{
  "n_layer": 12,
  "d_model": 128,
  "n_experts": 128,
  "experts_per_token": 6,
  "d_expert": 64,
  "d_shared_expert": 0,
  "activation": "squared_relu",
  "moe_layers": [0, 1, 2, 3, 4, 5, 6, 7, 8, 9, 10, 11],
  "router_score": "sigmoid",
  "normalize_top_k": true,
  "routed_scale": 1.0,
  "balance_loss": 0.0101,
  "balance_bias": false,
  "init_std_router": 0.00891,
  "lr_router": 0.00098,
  "vocab_size": 8192,
  "norm": "rmsnorm",
  "norm_eps": 1e-05,
  "tie_embeddings": true,
  "optimizer": "adamw",
  "lr": 0.00334,
  "beta1": 0.9,
  "beta2": 0.98,
  "grad_clip": 1.0,
  "batch_tokens": [32768, 65536, 98304],
  "seq_len": 256,
  "train_tokens": 307400000,
  "steps": 4945,
  "dataset": "wikipedia_en"
}
Below are experts of layer 8 (counted from 0) of a mixture-of-experts language model. Rows are named router (the router's row for the expert), up (a neuron's input weights, with its number) and show model dimensions 0-127. Each number is 50 + 10 x the weight over its row's rms, rounded and kept within 0 to 99.
Before each expert's rows: a language model's description of what the expert responds to. This comes from a sample of Wikipedia text that the model never trained on.

# expert 4
Name-initial syllables
router:62 45 48 67 36 40 41 26 46 47 55 35 34 44 50 45 51 48 34 50 49 59 50 37 54 57 55 56 62 61 73 54 53 62 25 51 46 59 46 57 45 59 37 40 45 43 55 50 59 34 55 36 29 52 58 37 47 61 48 46 46 39 45 44 57 62 31 46 54 60 48 33 38 50 37 57 55 46 36 69 42 51 51 49 69 54 33 62 53 51 52 45 63 47 53 59 57 61 51 49 49 63 61 52 55 39 47 70 56 50 22 52 62 44 38 31 50 58 48 48 34 52 51 58 46 36 43 45
up0:54 59 49 61 66 46 47 52 33 50 63 50 59 52 46 58 47 69 64 50 70 42 55 51 42 57 69 39 42 47 44 53 40 62 48 44 58 66 55 47 55 42 38 54 56 54 44 56 49 45 57 51 50 64 34 53 57 55 56 43 48 53 37 51 63 46 27 30 38 55 57 60 48 51 49 62 45 66 33 44 44 18 56 30 54 60 48 67 39 55 47 50 41 63 53 57 55 55 52 64 42 34 39 51 52 49 44 48 41 32 45 42 51 49 43 41 43 58 53 82 55 32 65 54 41 63 42 48
up1:64 50 28 50 45 36 51 54 61 56 56 53 46 47 69 37 55 48 63 66 60 64 52 73 58 69 43 61 49 52 69 52 54 46 47 46 43 49 51 69 42 50 55 44 50 38 66 67 46 55 34 42 43 53 57 41 54 62 40 35 74 49 36 43 51 41 59 53 41 60 55 53 57 52 65 38 33 67 51 50 39 41 41 30 56 60 49 44 28 49 55 58 40 55 51 35 58 57 65 57 51 55 58 40 64 52 37 35 56 40 60 35 47 50 55 51 50 46 32 49 38 49 55 55 52 69 50 52
up2:36 48 57 60 60 47 46 41 67 54 61 29 42 53 46 37 44 47 48 47 73 71 38 54 60 60 64 52 67 48 46 67 49 47 44 50 36 48 48 47 56 55 48 45 44 34 30 54 27 42 47 48 43 35 67 54 39 44 44 68 46 47 53 48 49 52 58 42 53 45 46 83 48 49 54 63 61 56 46 62 60 57 56 67 53 66 41 48 64 47 60 72 43 50 53 38 55 62 49 54 50 53 40 62 60 40 57 42 59 43 41 67 33 48 43 39 38 48 51 34 48 57 36 46 55 57 58 46
up3:44 62 60 72 55 59 57 39 38 68 50 49 45 46 66 57 40 56 58 54 53 67 76 53 44 56 49 56 44 48 51 36 35 44 43 37 46 39 52 64 49 42 59 48 27 46 52 46 48 56 39 37 41 57 51 51 67 71 52 61 42 47 49 51 43 72 30 66 47 57 54 58 54 66 65 49 44 46 52 41 55 54 51 52 51 58 27 59 43 46 46 50 47 56 49 39 48 53 47 47 59 35 60 71 33 46 54 51 63 54 48 67 40 40 42 39 50 57 24 48 37 38 41 47 58 37 46 49
up4:39 51 61 61 65 52 57 54 70 70 56 47 47 54 52 36 41 39 61 39 59 43 29 50 64 50 56 48 54 47 40 42 44 42 72 54 47 60 64 68 56 65 58 38 38 54 56 45 45 30 44 51 33 41 70 50 28 48 46 51 52 56 51 51 59 46 53 55 61 67 51 57 40 56 53 59 46 54 45 55 70 43 36 59 34 71 49 61 42 59 63 47 56 49 63 43 62 60 32 46 61 65 54 49 53 52 50 44 47 52 34 54 50 48 48 32 60 35 41 58 60 42 41 50 75 51 57 51
up5:48 50 40 41 57 54 32 42 58 40 68 48 44 53 41 65 37 56 43 53 55 59 62 54 33 62 69 54 30 34 65 42 50 38 40 51 32 43 49 41 44 50 49 44 47 60 39 59 48 50 43 56 54 38 52 45 35 68 67 45 50 50 65 47 53 46 45 39 48 58 48 48 52 29 44 42 53 69 32 63 34 43 71 37 54 48 63 41 52 39 36 38 39 63 56 43 53 51 48 60 44 54 60 43 37 53 57 29 64 36 49 58 54 54 54 52 50 54 66 62 29 36 57 55 46 52 65 53
up6:46 32 67 53 63 58 41 61 58 56 66 52 47 41 71 61 47 39 51 51 55 40 71 46 50 51 42 55 40 45 39 48 60 49 46 50 34 52 32 70 53 62 57 50 42 39 49 46 60 24 47 45 33 49 50 49 61 62 55 57 53 46 35 51 79 46 62 39 66 53 51 55 51 50 44 52 45 48 49 42 54 33 68 63 44 52 45 60 41 34 44 48 41 59 43 63 58 66 58 62 46 50 51 63 41 42 43 52 40 58 53 63 38 31 58 37 46 52 66 45 34 50 39 67 40 41 58 58
up7:68 39 53 52 45 44 52 33 54 65 59 46 46 64 40 32 51 46 54 34 69 68 25 64 55 50 55 44 60 43 51 42 72 51 56 67 62 55 41 51 32 72 53 35 49 38 53 43 57 57 59 49 56 56 45 47 37 51 48 35 39 46 48 62 63 71 42 42 43 38 50 66 46 54 40 48 54 40 46 33 60 49 47 66 41 57 66 43 49 71 50 64 63 53 45 41 43 39 58 58 57 66 39 54 55 61 58 40 40 44 52 64 46 62 47 45 48 42 46 48 44 43 52 33 55 44 58 53
up8:55 43 65 57 53 49 34 24 40 41 54 46 64 49 62 61 39 42 54 47 58 53 51 52 64 51 36 34 42 65 53 44 67 76 53 55 55 54 56 55 52 58 55 37 39 56 48 60 44 40 44 45 32 52 32 49 46 55 70 67 47 58 39 54 58 41 62 41 56 59 49 55 52 54 49 60 32 69 43 75 55 37 58 63 48 55 49 46 42 55 66 63 41 39 36 51 37 61 49 60 30 57 57 66 50 53 63 45 51 47 48 37 42 52 48 28 46 41 57 41 36 50 49 63 52 50 47 50
up9:28 46 54 36 35 38 50 47 57 45 45 48 49 52 51 47 59 50 51 51 54 53 58 50 60 59 55 65 54 57 58 57 51 44 46 35 63 45 59 57 40 44 48 56 55 64 46 64 42 48 41 61 73 51 38 57 47 52 61 43 68 47 46 48 38 65 64 35 68 43 44 73 48 44 44 71 63 51 38 41 39 70 31 47 35 48 57 44 64 54 56 47 35 63 63 37 42 53 55 74 48 54 39 28 39 35 47 36 42 39 29 52 52 40 48 50 48 50 46 60 40 51 39 55 48 51 40 62
up10:56 52 60 42 61 48 44 37 37 74 62 41 51 35 58 44 40 56 62 61 55 51 67 29 57 30 55 40 57 31 45 49 53 71 50 37 47 50 39 33 46 49 29 60 41 51 51 33 52 49 39 54 37 68 59 48 56 42 39 37 56 38 61 47 39 39 50 53 40 72 48 59 57 65 50 40 46 39 46 47 53 62 59 61 58 51 39 49 46 42 58 43 46 63 72 54 42 66 48 47 63 50 63 53 33 36 61 59 62 61 41 48 45 42 55 41 38 51 59 49 48 46 38 36 50 47 47 56
up11:57 60 56 56 57 61 55 41 60 40 60 57 50 70 44 50 35 57 42 58 47 52 38 59 58 57 60 45 47 27 77 49 59 50 53 61 57 59 74 49 54 55 36 49 48 37 44 66 43 39 47 49 60 46 40 48 39 36 42 52 55 41 29 57 73 57 63 46 37 52 51 27 44 38 56 72 58 62 50 54 35 43 44 34 53 42 38 51 42 46 53 51 54 58 55 40 48 63 27 46 50 57 46 48 53 55 40 42 57 38 60 52 49 43 40 45 50 50 65 43 43 34 47 43 77 49 52 59
up12:50 54 39 50 43 42 55 41 65 57 51 51 62 44 65 49 48 50 21 51 54 45 43 62 32 38 59 31 49 40 53 53 63 57 51 34 47 58 34 56 41 47 70 49 63 63 50 59 61 38 43 59 42 68 61 56 51 51 36 49 27 25 64 59 45 58 61 48 54 51 65 54 51 46 49 62 27 63 49 39 47 46 42 62 60 49 45 63 54 55 50 40 30 44 46 58 45 37 63 52 35 37 51 47 60 52 50 54 55 55 38 24 36 43 58 43 46 51 45 54 47 56 49 58 31 53 44 51
up13:57 22 52 32 66 57 53 55 71 64 44 43 30 74 53 46 55 56 56 58 48 39 53 55 53 64 32 38 51 53 38 53 68 48 57 53 43 57 40 65 60 51 36 41 48 51 54 42 45 45 64 56 58 53 46 60 40 34 57 42 30 52 45 53 46 49 41 39 38 53 48 41 47 49 55 69 59 53 60 45 55 63 52 46 49 49 65 50 56 56 39 68 58 62 41 69 45 65 56 46 45 44 39 44 38 59 58 35 27 31 54 45 50 54 54 52 27 47 48 51 36 39 46 52 52 39 48 57
up14:53 53 41 62 41 50 54 38 53 71 54 66 38 55 61 40 63 33 55 53 60 48 51 44 60 51 54 55 40 58 64 57 50 60 57 45 60 50 39 61 58 54 55 45 42 58 36 48 36 49 40 66 66 56 39 70 52 29 48 47 32 35 54 56 40 36 37 42 67 53 48 60 42 51 37 70 60 33 42 45 50 56 62 34 44 56 69 41 46 52 55 48 49 53 44 49 39 42 44 51 39 38 36 48 52 37 52 25 30 62 46 45 44 55 62 55 58 56 59 46 58 34 59 67 53 51 64 50
up15:50 42 40 56 51 51 50 51 53 42 51 56 28 53 61 40 36 47 64 44 73 51 46 71 64 60 53 53 44 39 52 31 49 64 52 36 57 54 60 56 60 57 49 62 20 56 62 63 50 49 41 45 56 52 48 46 50 50 61 63 42 51 54 47 54 64 35 51 53 59 39 49 54 63 37 63 61 46 38 54 26 11 55 38 40 51 59 57 59 35 60 58 48 56 62 57 59 65 36 60 37 39 55 40 49 47 51 51 43 60 43 42 35 51 56 50 49 49 42 54 51 67 43 41 46 56 40 46
up16:70 46 40 60 48 49 59 51 49 53 65 54 43 45 36 64 41 69 58 50 50 50 58 60 55 58 53 53 61 58 53 40 48 42 41 31 32 51 41 32 42 53 44 29 64 54 50 56 60 33 47 45 36 54 48 49 40 56 49 59 33 41 29 51 47 70 35 51 55 56 43 39 31 48 58 34 65 59 44 50 28 31 41 48 49 46 52 46 73 52 66 43 40 47 63 54 57 57 39 55 42 57 46 33 58 48 45 26 55 59 38 49 48 50 29 53 58 52 47 58 48 59 48 49 65 44 42 48

# expert 32
Abstract noun endings
router:36 45 57 58 35 48 67 44 38 59 68 50 49 43 57 59 69 40 40 67 50 66 72 51 60 69 56 53 48 54 49 38 47 32 53 40 54 46 48 44 51 43 51 45 43 35 48 51 38 31 57 56 51 49 44 53 39 65 58 50 44 60 42 59 54 62 41 48 45 64 58 57 46 46 31 61 39 44 44 53 58 43 51 48 48 68 48 44 48 47 30 49 54 68 72 52 56 55 44 37 56 30 46 57 40 46 66 69 44 39 34 58 67 46 55 67 50 41 53 52 44 46 52 61 46 39 67 29
up0:51 53 64 46 21 58 55 52 37 54 52 53 57 48 49 49 51 45 42 47 45 60 38 52 50 75 67 44 44 35 48 54 60 44 60 50 51 65 49 56 51 66 55 66 48 50 66 60 52 46 62 66 43 62 42 46 49 33 50 48 68 62 48 52 55 61 49 31 55 63 62 35 40 53 72 38 59 47 55 55 45 39 43 65 64 58 55 45 46 27 30 69 54 51 46 58 50 51 48 48 35 45 58 61 47 36 49 43 62 38 43 50 47 43 64 52 35 58 64 53 48 40 52 50 52 72 58 67
up1:38 52 63 61 46 46 50 41 64 35 57 56 53 53 65 56 53 51 34 53 59 35 57 57 62 53 63 67 46 57 44 47 50 45 64 37 43 46 58 52 51 48 63 28 56 40 70 37 37 16 53 57 35 42 43 42 34 64 53 61 32 50 36 57 44 67 42 63 44 44 51 40 31 62 48 52 64 47 38 54 52 51 48 57 54 52 35 42 36 56 57 39 44 51 63 53 56 63 62 34 46 46 58 46 44 60 52 49 58 54 48 39 51 60 49 55 68 55 57 43 50 62 48 74 42 40 36 51
up2:45 41 47 48 52 53 47 47 61 54 47 48 41 43 39 42 59 54 53 51 57 45 58 49 61 55 69 42 53 60 40 52 57 68 53 33 33 67 44 53 43 50 47 61 56 35 46 36 45 56 55 56 53 71 75 49 52 49 46 71 47 58 45 58 57 44 41 60 38 49 38 53 55 44 57 42 46 38 57 78 54 55 47 51 45 67 34 55 44 57 60 60 69 44 43 65 52 68 59 41 38 53 58 56 44 62 62 66 44 65 34 63 70 33 60 41 48 51 48 44 47 43 42 34 62 51 42 27
up3:49 48 57 64 49 36 55 54 59 41 60 47 49 58 52 51 49 46 50 63 45 40 72 53 44 35 30 58 61 43 59 49 55 49 59 37 48 53 41 47 30 66 56 34 50 35 60 41 69 48 44 52 56 42 51 48 45 63 57 33 35 50 60 49 49 71 55 49 48 39 50 67 68 62 34 34 49 59 37 55 50 56 38 40 49 32 53 57 33 56 59 42 49 37 47 58 52 70 54 49 33 41 48 40 50 36 60 49 58 47 38 65 55 52 51 49 41 40 46 34 27 69 53 65 39 56 65 54
up4:45 46 69 40 23 50 61 50 58 72 63 55 59 59 57 61 52 53 60 56 48 72 54 40 45 42 67 50 50 51 53 54 42 36 37 36 56 55 44 50 57 50 44 42 51 35 44 57 63 40 45 67 55 59 45 62 44 53 56 62 37 61 45 59 56 51 45 45 43 67 48 46 45 48 28 49 61 40 40 60 53 32 54 22 36 60 64 61 40 36 41 49 60 50 45 58 52 42 42 61 42 52 46 54 42 68 40 73 59 28 45 53 54 45 49 56 62 48 40 58 48 46 52 37 42 49 43 39
up5:46 43 35 53 55 55 53 56 52 58 49 58 52 70 48 39 53 51 50 41 33 41 58 49 42 38 38 45 32 69 42 54 45 63 47 38 47 55 39 53 43 46 33 47 47 42 77 47 56 41 56 52 44 35 47 63 24 52 31 47 48 48 52 43 61 43 44 56 50 64 50 60 42 59 53 58 36 45 58 55 34 31 34 66 54 66 73 60 67 49 72 49 51 51 40 52 43 51 57 58 58 45 56 49 61 65 50 34 53 46 49 45 53 50 49 54 51 38 53 65 47 58 54 50 22 53 33 35
up6:60 37 41 56 54 59 59 40 58 58 52 50 49 57 54 54 59 49 43 49 67 63 68 53 45 63 49 43 47 49 48 25 53 51 49 57 63 58 48 68 58 54 37 51 34 62 52 60 43 57 55 64 53 44 42 47 40 45 47 50 54 51 63 61 25 60 67 45 58 60 68 59 52 55 65 46 66 69 59 46 61 36 57 52 55 55 30 46 50 49 44 38 55 57 75 43 60 29 80 62 61 52 59 52 48 50 52 60 53 43 45 61 57 44 38 31 58 44 50 31 58 52 56 54 45 50 66 54
up7:66 55 67 35 54 71 60 55 51 61 43 49 61 29 41 32 54 39 51 51 54 47 46 57 46 74 29 53 57 35 55 51 53 38 65 42 60 44 59 43 49 60 50 55 51 40 59 46 47 40 49 74 44 59 52 62 46 49 45 52 62 52 49 44 60 51 40 48 48 51 47 52 47 48 68 59 50 43 25 54 61 58 42 54 40 45 62 60 52 64 51 58 72 56 51 74 43 51 63 50 52 48 39 48 56 49 38 59 55 67 37 47 37 63 50 48 35 39 64 73 53 39 45 43 37 49 68 45
up8:53 56 58 46 56 55 56 45 45 50 60 61 49 58 55 72 47 59 53 57 63 49 71 41 43 56 75 60 39 34 62 52 51 46 53 36 47 57 60 48 51 52 51 50 36 41 47 42 35 44 50 54 53 41 44 57 24 63 41 55 34 52 44 47 50 46 31 46 47 52 48 55 50 48 60 33 49 52 62 61 52 55 54 51 64 79 53 61 49 61 35 41 52 52 62 56 64 70 52 56 37 48 55 57 34 52 69 54 34 65 46 36 61 62 71 47 48 64 66 64 48 39 37 51 45 51 37 59
up9:60 47 60 65 56 34 46 58 59 42 61 55 30 48 48 42 47 36 23 48 55 35 52 37 56 65 48 52 66 57 42 37 52 40 55 43 55 39 27 52 54 57 41 51 54 37 59 45 52 30 55 65 47 48 38 47 38 47 51 53 43 41 48 70 50 48 45 53 49 81 40 54 53 62 44 56 45 62 44 44 45 42 43 42 45 64 45 54 49 48 50 44 52 63 48 66 52 52 49 43 54 46 53 50 75 44 65 31 45 47 48 43 62 52 35 35 52 53 46 40 34 24 51 60 45 31 35 50
up10:58 38 61 55 59 50 40 43 56 46 71 27 43 47 43 65 47 37 45 40 35 56 57 41 43 36 54 30 61 57 49 53 45 23 43 48 52 35 49 51 56 56 69 52 36 46 61 56 55 58 44 58 71 52 46 56 52 46 56 32 40 34 62 64 54 44 44 73 42 49 24 51 54 45 47 62 51 53 33 44 55 36 48 64 51 49 65 55 59 65 60 55 67 55 64 54 47 59 60 52 56 46 53 47 59 47 43 60 39 62 51 62 53 49 40 35 42 53 68 56 39 57 50 35 47 46 41 46
up11:53 32 41 43 57 52 43 38 41 41 59 60 68 53 42 53 68 46 25 59 43 47 55 47 51 48 54 66 51 29 46 30 44 65 53 72 53 74 67 66 59 52 59 54 58 54 58 55 39 35 27 60 62 33 39 31 47 53 53 47 32 46 47 49 47 58 41 58 58 67 38 44 51 48 41 66 57 30 54 64 60 57 68 50 45 48 54 48 47 60 45 45 59 57 70 59 54 42 58 48 64 54 45 41 50 52 55 45 62 54 42 51 56 34 52 45 39 51 56 53 56 53 49 53 49 41 44 42
up12:53 79 66 43 51 53 52 54 48 51 56 62 44 48 46 57 69 49 51 57 62 45 76 61 60 70 54 45 54 44 44 21 52 54 59 43 55 47 47 64 53 48 53 50 44 43 58 62 45 34 41 55 57 49 34 41 57 49 34 57 37 54 35 52 35 49 35 49 49 44 60 43 39 48 57 43 42 47 62 59 48 49 56 40 55 42 50 39 68 51 37 58 64 58 56 65 51 59 48 67 46 49 49 53 71 57 72 67 52 40 47 59 64 35 48 60 58 67 38 60 56 60 55 38 48 40 49 33
up13:46 33 35 35 47 43 43 38 57 54 58 48 48 34 43 53 40 56 31 35 48 56 49 68 57 60 48 41 53 45 38 39 41 46 55 31 50 50 53 25 52 55 42 47 58 35 52 54 39 38 48 56 50 46 33 55 60 35 41 46 49 51 58 75 63 49 64 46 56 46 47 54 58 39 46 44 48 61 62 49 51 25 63 41 38 36 62 51 55 53 36 37 48 53 56 67 46 52 57 60 55 48 45 71 47 39 53 43 29 41 40 74 53 58 50 57 47 38 43 57 37 63 65 62 62 54 60 51
up14:46 41 51 39 59 36 61 49 28 37 54 55 44 50 37 60 57 58 39 58 34 57 48 27 42 48 64 55 38 49 38 42 41 50 53 38 46 59 54 63 53 50 68 54 55 37 55 61 60 56 46 36 45 53 55 56 46 52 57 47 45 53 52 64 59 42 53 61 55 59 55 38 47 70 64 57 55 41 38 54 50 52 56 49 43 45 62 52 44 57 50 44 54 57 61 67 67 32 50 44 49 62 36 61 73 46 35 11 44 36 51 42 36 41 49 38 36 54 51 50 39 62 58 46 61 47 40 37
up15:54 48 46 38 32 58 32 43 58 60 66 67 55 53 51 37 66 50 42 49 33 47 50 55 54 36 38 55 58 43 57 32 49 41 37 35 51 63 38 50 37 51 36 67 30 51 41 54 43 44 41 38 57 46 33 48 50 57 55 43 68 54 39 48 68 38 50 55 54 54 52 42 49 60 30 47 51 47 49 57 48 63 47 58 60 50 26 46 54 59 28 55 65 42 61 48 36 48 55 48 59 45 41 65 41 56 43 40 63 46 48 29 58 36 51 41 34 30 44 52 56 59 56 43 58 33 50 52
up16:51 41 30 63 38 54 43 23 50 40 71 37 55 48 62 36 50 47 45 55 59 62 53 68 52 65 33 60 70 48 46 46 49 43 28 46 41 64 42 48 40 57 50 36 35 63 63 63 55 52 52 45 66 36 37 47 56 53 31 59 52 36 47 41 43 56 46 41 72 60 53 54 47 46 29 60 51 47 59 53 61 35 42 47 53 49 51 46 60 44 53 42 62 59 58 53 48 63 71 53 60 61 47 47 44 41 46 62 48 38 50 31 43 49 57 45 48 44 42 50 60 45 55 46 41 58 63 36

# expert 16
Verbs and auxiliaries
router:54 48 28 63 42 30 49 54 52 53 45 37 41 30 52 58 52 48 49 66 52 58 44 50 39 40 62 45 43 57 62 35 52 53 27 51 41 42 49 51 35 65 44 51 52 28 60 49 36 30 50 63 60 52 57 38 53 52 54 33 46 35 35 70 44 63 49 47 49 61 58 66 36 42 46 51 48 33 51 47 47 49 60 38 74 75 61 48 53 37 35 43 51 58 54 64 69 54 52 37 62 47 46 52 38 59 52 48 37 42 40 49 36 54 37 35 46 48 42 44 40 50 49 44 51 41 48 50
up0:53 28 45 35 35 48 55 48 48 47 58 66 48 47 45 63 51 90 44 60 49 49 67 46 31 62 46 32 47 47 44 50 50 69 43 61 38 47 48 57 49 35 50 47 38 42 46 55 41 48 37 48 53 30 52 54 38 58 42 35 51 47 61 43 45 68 29 55 48 58 37 50 70 62 64 49 41 70 67 60 53 38 51 37 49 42 49 56 50 59 55 47 47 68 52 57 61 52 48 34 41 55 37 45 37 62 39 40 47 50 44 54 56 47 59 63 69 49 56 51 44 57 51 54 55 52 47 54
up1:37 46 42 51 65 43 57 57 50 37 53 50 29 50 49 39 37 52 44 42 39 49 45 46 60 52 60 54 57 56 48 53 56 46 56 40 63 45 64 48 55 41 34 63 50 45 62 57 30 31 49 51 40 68 45 57 55 50 54 57 47 54 41 60 54 46 46 52 31 56 41 43 34 47 63 28 68 47 51 64 33 45 21 55 50 57 67 66 49 44 29 54 61 79 34 48 50 42 40 53 53 50 51 41 44 53 44 63 63 59 47 54 44 45 43 31 36 58 66 59 34 48 42 50 53 44 45 46
up2:35 65 38 48 52 56 42 53 48 54 47 51 57 52 37 58 66 47 30 61 54 52 36 52 41 45 38 54 30 26 46 48 58 56 59 47 39 45 63 51 42 54 44 55 38 36 60 51 64 48 45 35 56 49 75 34 65 76 38 38 66 40 60 44 41 51 62 46 37 68 33 59 40 43 57 44 56 33 53 56 47 42 33 55 52 39 52 46 65 50 49 55 56 44 44 51 37 48 49 68 51 42 60 37 34 57 55 34 51 37 49 50 51 56 37 46 40 51 46 65 36 56 50 50 62 63 57 58
up3:55 72 39 42 57 49 60 51 56 57 48 46 52 44 53 43 45 60 48 58 45 46 56 67 47 54 56 49 24 48 63 42 51 52 44 33 32 45 38 46 57 69 47 42 49 42 65 25 74 57 55 34 66 47 38 46 40 56 41 43 56 53 39 62 53 57 46 48 57 54 59 43 51 58 61 41 29 42 52 47 46 34 49 56 62 46 60 60 61 48 36 49 54 49 55 79 57 57 54 32 70 49 57 38 37 43 53 43 56 51 53 55 45 36 37 47 55 60 26 56 40 58 50 48 34 57 40 49
up4:43 52 48 59 59 50 53 50 45 38 53 56 35 40 56 41 34 47 50 40 44 44 62 37 54 63 56 42 27 36 48 44 40 70 50 56 29 45 35 64 53 47 59 55 52 72 35 56 42 33 39 35 62 36 41 45 67 61 43 45 48 46 40 58 50 68 40 55 42 47 67 48 43 57 49 42 30 26 41 59 61 41 42 35 59 39 62 51 60 40 51 43 46 51 56 67 55 53 49 41 67 58 46 50 34 66 52 43 36 60 41 45 43 57 51 31 53 59 64 43 49 48 48 48 50 53 60 48
up5:48 42 54 56 57 51 43 52 43 64 59 38 55 46 45 50 52 47 45 38 49 34 43 58 54 59 50 41 44 44 69 33 43 64 50 47 42 46 56 29 47 39 51 36 60 45 58 50 41 60 46 39 42 52 43 67 63 60 37 53 50 40 49 39 51 51 51 51 52 72 36 51 33 39 36 48 49 57 55 45 40 57 70 37 52 71 44 54 43 60 57 61 45 44 65 65 59 63 31 41 49 47 48 45 33 52 62 72 25 57 50 51 55 50 48 45 63 39 36 76 50 47 56 50 38 68 59 31
up6:47 69 45 41 56 31 53 37 72 35 35 61 60 56 65 49 64 54 52 45 29 71 70 59 53 51 63 44 26 64 61 58 64 33 60 58 60 47 39 46 68 56 41 60 49 64 56 51 55 48 58 43 43 67 53 54 41 57 45 51 54 42 37 39 58 45 46 47 50 47 42 32 50 51 49 57 49 53 59 46 66 52 58 73 59 44 56 60 49 46 40 35 45 53 45 43 49 62 52 46 53 52 55 51 53 62 34 70 66 47 45 51 53 44 37 43 50 49 60 60 65 59 51 53 35 54 66 53
up7:39 44 51 36 55 45 62 44 45 46 62 57 63 41 61 49 66 44 58 44 51 58 71 47 50 48 58 49 57 62 54 48 51 36 40 59 49 63 44 46 49 66 65 46 55 60 48 36 51 38 35 55 49 50 50 44 32 61 54 50 49 37 60 65 64 61 43 47 52 57 60 40 71 62 61 39 34 59 63 54 57 26 58 44 53 39 65 44 55 46 51 49 57 62 27 35 60 49 48 48 50 79 61 64 62 67 50 55 50 54 47 50 56 53 52 53 57 57 72 54 48 40 71 49 34 42 51 36
up8:42 56 41 50 63 31 56 48 40 45 40 41 52 45 52 46 36 70 54 63 46 50 62 52 57 51 48 31 39 50 54 38 50 62 65 48 46 52 49 63 58 66 48 52 55 52 44 57 52 41 26 60 58 52 51 23 48 31 42 38 51 39 43 54 37 39 40 48 50 48 49 57 30 43 31 59 35 49 59 56 52 62 39 52 65 58 54 60 76 42 35 63 51 53 53 59 53 53 50 52 49 33 51 53 49 40 61 53 51 61 42 39 45 54 62 33 32 48 54 27 36 36 36 48 39 56 45 59
up9:60 54 64 45 51 42 58 44 38 71 53 55 47 63 52 47 52 33 49 49 55 45 38 31 40 66 49 42 54 28 47 48 49 41 28 53 54 62 58 41 37 66 46 61 45 39 50 59 47 60 60 59 62 52 37 62 33 64 53 63 53 57 57 39 53 54 46 50 57 50 66 59 62 48 38 60 47 44 53 57 68 61 49 66 45 65 43 44 52 49 54 61 33 57 36 59 53 59 56 55 52 82 50 66 47 53 55 36 63 69 51 56 42 36 52 41 43 60 51 35 44 39 50 69 34 47 50 50
up10:50 65 61 46 62 39 54 50 50 60 56 57 33 48 66 51 43 49 59 45 44 74 31 50 43 53 53 46 50 62 53 47 55 33 59 56 44 44 45 69 54 54 54 60 51 47 70 48 54 33 36 45 52 48 29 54 47 47 55 54 48 45 44 66 70 48 37 33 46 46 52 30 40 34 64 46 29 43 49 51 58 58 52 75 48 41 50 40 54 54 49 33 60 56 64 59 52 45 50 45 47 50 52 58 52 62 54 54 52 55 54 58 63 49 62 79 70 36 49 41 44 70 44 48 47 65 37 55
up11:56 24 48 42 62 52 56 47 39 44 53 44 45 38 46 68 58 37 35 45 46 50 48 50 59 49 50 63 80 47 50 21 45 58 28 49 40 47 47 62 40 61 81 51 52 43 49 63 46 41 47 63 54 66 48 48 54 50 52 41 44 40 61 50 62 57 55 45 55 55 55 45 42 58 50 33 53 56 48 48 45 63 44 44 46 41 44 63 76 44 28 34 47 51 64 57 55 56 49 41 48 61 51 41 52 45 49 52 61 66 37 61 64 57 62 43 66 56 60 54 53 61 53 42 37 41 41 45
up12:36 59 57 65 50 72 55 51 49 32 43 61 52 51 33 61 65 43 36 50 58 59 54 63 60 55 41 40 42 27 63 55 47 65 50 56 45 49 44 28 52 48 60 58 46 46 43 58 46 56 54 56 36 56 51 34 76 53 53 51 41 50 76 48 53 49 47 21 31 62 58 60 53 44 48 51 54 57 47 38 55 54 54 32 56 53 54 38 43 50 47 70 61 47 45 34 52 49 35 51 61 40 45 62 48 77 50 51 55 41 44 42 52 43 39 55 40 46 60 59 49 61 41 48 60 54 56 52
up13:70 48 67 44 40 46 54 41 55 46 40 38 56 42 40 57 51 39 28 48 60 55 56 56 48 58 43 39 39 45 42 37 55 64 42 60 53 53 43 73 50 62 37 46 51 48 46 62 52 58 50 65 67 43 63 52 63 49 55 50 51 61 28 35 63 50 58 35 63 53 36 62 27 41 59 51 51 59 56 58 53 54 47 38 65 49 52 47 53 67 49 53 41 40 53 65 53 41 36 64 48 64 45 22 39 69 60 45 46 45 48 57 62 38 63 55 49 56 43 42 66 68 58 49 59 47 56 46
up14:52 41 64 52 60 43 36 46 51 73 42 29 54 65 54 43 60 50 26 39 44 63 58 56 46 45 52 60 52 50 65 48 50 55 46 49 66 59 56 35 59 40 25 59 46 44 68 51 49 69 66 60 55 45 83 55 67 44 54 48 45 47 35 37 48 62 52 35 52 51 37 48 50 49 46 63 49 44 57 58 46 55 61 52 48 57 56 53 59 44 53 49 55 38 46 66 50 51 36 56 39 44 44 51 35 54 53 63 63 41 49 66 52 37 46 20 48 55 58 56 59 50 59 39 40 44 48 48
up15:42 54 42 49 59 60 34 53 65 33 50 45 25 49 53 53 54 48 69 51 59 58 61 59 55 63 66 57 55 59 39 37 49 41 48 59 60 49 52 45 41 65 56 52 53 53 40 45 46 67 56 50 38 42 51 44 43 63 52 68 61 60 49 54 50 28 52 44 73 41 39 42 41 64 60 58 37 53 41 42 67 54 59 66 49 46 51 48 64 45 44 43 47 45 63 62 56 54 60 55 31 63 47 38 59 63 71 38 50 78 35 57 56 69 59 34 49 57 44 49 39 54 51 50 40 60 50 45
up16:39 58 46 58 65 59 38 55 41 54 53 53 38 51 35 33 39 56 53 41 42 82 52 38 42 46 46 57 29 41 66 37 53 35 49 41 52 55 60 47 43 56 43 44 58 24 51 46 60 32 44 43 52 52 51 54 63 33 51 53 48 53 39 53 67 49 51 56 46 58 33 49 40 40 58 54 49 30 37 60 33 44 40 48 40 42 69 68 43 46 49 60 47 60 59 62 44 51 52 56 58 60 49 52 25 59 45 33 49 54 58 46 52 48 53 57 38 47 48 55 18 57 44 47 49 49 50 45